From a checkpoint of a small mixture-of-experts model trained on Wikipedia.
Training: a variant of Muon for the experts, 9873 steps.
Below are experts of layer 2 (counted from 0) of a mixture-of-experts language model. Rows are named gate (a neuron's input weights, with its number), up (a neuron's input weights, with its number), down (a neuron's output weights, with its number) and show model dimensions 512-639. Each number is 50 + 15 x the weight over its row's rms, rounded and kept within 0 to 99.
Before each expert's rows: "comes after" lists some tokens at least twice as common just before its tokens as in all text. This comes from a sample of Wikipedia text that the model never trained on. Tokens count by the router's weight.

# expert 6
comes after: ",", ".", " that", " and", " he", " which"
gate0:54 72 57 53 47 70 66 47 26 62 42 68 23 78 53 29 36 48 70 65 52 17 37 49 45 52 66 58 71 29 21 56 80 28 37 52 52 46 34 62 49 59 71 68 57 57 32 81 55 33 50 69 52 44 61 59 56 59 55 53 55 44 47 74 60 46 81 49 46 35 27 60 85 55 40 59 30 39 51 45 41 44 56 72 52 65 47 78 43 34 37 49 81 58 50 41 73 38 62 44 29 48 52 38 71 63 40 59 76 62 51 27 53 45 54 47 38 15 57 45 45 23 29 38 56 53 38 59
up0:32 72 52 60 57 27 40 44 72 48 34 52 77 35 46 72 46 67 31 38 53 49 57 60 72 26 40 39 28 51 71 37 42 43 55 28 47 52 61 39 51 53 37 81 47 48 36 53 70 64 45 09 63 40 51 28 59 52 45 58 39 44 63 35 57 38 51 42 57 59 53 31 74 64 77 34 72 49 68 79 66 50 39 47 36 51 55 75 58 37 48 53 39 37 45 58 37 46 48 47 59 58 46 31 49 39 57 42 47 63 45 59 57 32 42 64 68 50 37 37 49 66 82 75 49 41 53 46
down0:40 41 27 72 70 74 73 70 26 30 53 65 54 72 55 58 48 62 54 59 40 43 37 49 48 49 39 57 46 29 57 63 18 51 40 56 60 32 71 44 43 66 37 34 61 77 42 48 50 47 52 43 29 55 11 68 46 78 63 54 54 50 45 54 41 26 54 47 44 49 48 45 86 44 39 39 61 32 59 49 60 45 49 50 28 48 71 74 47 23 76 81 63 62 30 92 36 38 38 63 43 48 43 31 58 45 17 65 50 43 30 60 33 17 55 53 48 47 25 29 56 59 41 36 63 64 63 76

# expert 15
comes after: " (", " \"", "-", " re", " un", " ex"
gate0:64 45 68 53 52 51 57 43 43 45 39 64 73 46 78 55 62 69 65 45 60 51 52 49 81 33 54 64 40 78 27 55 61 64 57 32 42 74 39 25 72 32 26 36 56 17 60 29 70 28 50 62 22 83 52 35 61 57 40 21 32 27 34 77 78 44 71 77 43 48 58 39 42 31 55 79 58 62 64 45 96 44 58 59 53 38 55 55 68 31 45 46 22 46 42 22 20 28 63 49 36 41 41 43 29 74 27 43 37 45 57 51 52 79 67 60 70 63 31 63 46 41 51 25 67 54 32 64
up0:51 53 37 54 54 37 19 49 45 51 31 64 54 71 61 51 49 41 38 76 45 57 68 42 61 49 37 55 44 57 23 48 70 44 64 32 49 70 58 47 58 52 40 66 44 56 26 58 68 43 48 57 32 38 42 35 51 56 30 58 38 35 40 51 37 38 68 57 42 44 63 61 29 41 91 34 78 42 51 43 51 62 50 23 29 31 65 65 47 30 52 52 51 27 48 48 40 65 42 24 43 45 44 43 67 28 34 29 63 50 90 71 71 59 72 50 33 34 55 50 39 59 73 69 83 53 82 44
down0:57 34 62 49 34 32 36 33 58 64 39 36 42 29 49 31 64 87 67 58 46 50 31 39 58 37 22 63 47 49 63 47 72 77 30 38 41 79 50 59 57 56 57 52 52 79 42 72 49 89 54 54 67 58 40 68 50 29 61 64 46 49 64 78 38 68 44 37 41 14 78 59 34 24 72 60 61 75 45 69 47 55 50 48 68 74 36 81 31 40 54 34 28 59 65 40 62 34 35 30 31 62 62 71 57 67 42 58 44 55 71 48 38 54 33 36 69 49 48 36 60 70 42 71 55 48 76 35

# expert 14
comes after: " K", " S", " M", " P", " V", " Ch"
gate0:59 34 42 31 42 40 43 73 83 50 49 40 58 43 65 32 15 61 46 63 52 45 46 60 65 74 48 29 39 58 63 51 56 28 66 53 81 50 68 52 68 39 72 56 55 57 65 81 18 30 30 58 42 32 71 26 61 39 53 46 59 35 43 45 37 68 45 64 45 61 68 45 70 20 72 68 50 38 71 56 67 50 63 53 31 55 46 67 66 52 70 59 44 43 32 43 75 55 79 40 50 16 35 55 41 49 63 72 51 33 59 45 28 04 34 48 67 45 38 46 57 62 29 47 78 27 69 45
up0:34 62 32 53 61 46 33 48 37 32 39 31 07 30 46 46 53 48 66 80 49 41 56 50 66 39 51 44 32 69 37 44 54 46 54 46 43 49 35 32 26 74 28 63 54 39 42 51 77 55 47 40 64 65 39 40 83 68 28 68 63 43 52 34 64 34 72 71 22 49 84 39 54 65 52 72 65 73 78 77 36 49 45 65 31 64 52 45 50 39 48 52 56 53 37 56 45 39 62 24 22 58 35 57 64 71 44 67 83 48 86 63 22 19 40 29 46 44 39 46 56 94 27 47 42 80 32 56
down0:62 30 74 56 27 38 43 35 38 40 37 42 69 49 60 46 54 35 57 36 29 66 64 59 56 52 48 60 59 38 56 39 52 35 29 60 31 65 70 24 49 51 35 51 32 35 70 72 51 43 46 55 37 39 57 63 53 43 50 84 62 28 35 65 64 58 76 56 71 46 75 30 27 60 54 62 86 61 66 07 50 36 49 50 49 62 50 64 69 61 38 52 57 75 57 51 48 59 44 53 48 34 34 64 47 66 72 35 35 59 16 78 21 28 61 55 58 56 49 91 58 39 59 30 33 36 51 59

# expert 11
comes after: ")", " |\n", "0", "3", "5", "6"
gate0:40 39 48 76 75 67 69 34 65 52 51 68 38 60 20 51 61 59 38 42 61 65 78 42 29 68 48 43 72 59 50 35 42 62 46 64 37 54 32 48 58 29 42 67 38 50 21 49 48 60 65 40 36 66 52 54 34 52 31 46 80 70 53 40 36 49 24 53 47 53 50 49 41 42 48 47 65 71 35 36 63 36 55 72 47 56 75 63 59 36 52 61 68 46 47 49 54 33 81 70 75 37 45 67 43 42 98 33 64 42 50 58 52 76 31 48 69 41 72 22 64 53 76 47 72 45 65 67
up0:51 37 37 34 16 55 24 62 48 41 51 44 26 30 68 45 45 31 67 52 56 32 38 54 52 53 29 66 47 65 44 47 51 64 86 49 52 63 32 22 51 37 58 54 71 34 60 20 53 55 38 55 60 39 57 55 78 40 60 29 48 34 55 56 67 48 59 49 66 47 48 99 42 48 46 50 41 22 80 54 28 56 46 33 44 41 58 25 54 58 53 24 38 30 58 37 48 71 48 37 36 37 33 44 38 45 25 57 37 49 49 78 54 39 67 49 43 54 42 63 43 46 49 52 60 31 26 38
down0:35 36 26 59 53 35 48 34 46 39 43 42 72 51 11 49 55 55 45 72 43 65 77 61 68 50 50 32 33 57 29 39 53 65 18 67 57 49 60 62 69 56 60 50 48 69 63 25 73 66 39 25 42 70 36 61 64 54 37 26 37 46 31 58 22 49 30 71 43 64 55 82 13 39 30 57 66 42 58 54 72 39 59 42 50 58 75 46 49 20 23 69 52 18 66 63 55 58 39 37 23 73 26 65 34 04 36 66 79 64 44 53 41 40 51 67 31 50 30 47 53 36 42 57 53 52 66 54

# expert 13
comes after: " R", " H", " F", " G", " L", " D"
gate0:19 37 41 48 21 57 39 43 51 39 61 29 05 45 59 47 64 65 62 32 50 47 30 30 56 53 49 74 79 27 27 84 74 67 61 40 62 50 46 63 72 41 59 54 59 44 42 53 52 48 57 58 89 13 31 38 47 47 53 59 48 43 40 51 71 41 39 40 51 86 49 22 47 67 53 42 25 61 52 42 30 40 48 75 57 43 71 33 62 56 51 64 52 46 32 42 33 50 54 56 52 73 45 57 20 70 58 51 54 60 54 50 65 63 77 62 61 38 47 48 37 56 66 75 65 40 39 29
up0:60 64 47 47 35 84 85 16 87 31 53 41 32 51 47 59 41 66 34 42 35 42 35 38 64 37 45 47 58 63 52 31 61 55 36 57 43 41 48 29 45 34 72 52 42 76 57 36 53 37 61 34 79 60 45 43 27 36 50 52 59 38 44 65 29 53 24 60 42 73 45 41 63 20 69 55 58 31 62 46 25 52 71 48 24 22 26 22 35 33 60 32 41 47 45 58 61 70 62 52 40 75 44 83 24 48 33 44 45 28 46 53 38 54 29 70 46 46 45 75 72 62 54 60 52 45 40 55
down0:45 49 34 35 39 44 46 34 28 51 67 49 64 43 33 37 58 45 25 45 40 82 42 55 54 59 48 53 07 50 46 41 35 50 30 36 44 35 62 63 46 67 69 45 34 53 24 38 64 57 51 52 74 45 53 45 53 24 67 51 44 56 47 62 48 67 39 44 40 59 38 75 54 25 55 46 27 28 71 55 34 45 50 53 47 62 56 46 19 49 76 37 32 56 10 44 58 67 33 72 84 54 55 58 45 51 54 41 25 41 29 21 26 52 20 38 53 52 46 57 49 73 43 42 75 83 45 37

# expert 2
comes after: " of", " in", " to", " for", " at", " on"
gate0:34 66 76 13 29 44 71 24 29 75 50 45 62 28 33 46 51 45 62 54 63 53 48 51 32 44 36 40 70 63 45 95 55 28 41 44 22 57 71 50 58 33 69 63 58 63 44 50 75 40 56 38 46 58 35 61 65 54 36 57 54 63 59 52 56 56 46 33 49 31 78 53 42 50 72 50 39 50 91 44 52 41 31 76 58 39 44 33 61 54 16 67 60 20 52 41 53 51 41 46 62 91 36 22 47 53 48 44 21 40 55 36 64 54 22 43 68 42 57 48 26 47 67 66 44 46 70 61
up0:43 59 48 53 14 44 75 52 34 59 33 63 39 54 61 68 43 64 41 65 70 53 68 45 43 16 56 65 51 28 28 41 52 48 40 52 43 65 40 70 58 42 51 54 46 28 39 66 47 53 59 43 30 61 47 35 53 33 14 67 42 56 51 59 28 46 91 37 80 60 47 47 57 58 05 37 45 48 46 67 45 47 38 23 65 70 49 52 34 81 33 74 52 60 68 42 54 50 18 53 55 47 55 48 40 52 33 38 26 40 83 44 42 83 52 62 54 19 43 57 59 67 33 47 59 63 31 65
down0:40 38 59 41 26 56 99 62 53 44 41 51 74 66 51 51 51 22 20 44 72 39 48 45 49 32 43 59 80 71 36 67 51 53 46 54 40 75 47 69 69 58 35 67 36 52 45 36 58 44 50 54 19 55 63 54 34 35 28 56 47 45 48 44 19 52 49 48 58 67 55 45 36 45 48 51 48 61 73 33 70 66 33 88 47 39 54 51 41 29 45 69 57 37 26 26 75 50 63 53 45 58 60 52 50 52 38 53 45 42 59 46 70 42 24 40 44 40 49 69 58 76 18 67 23 49 46 45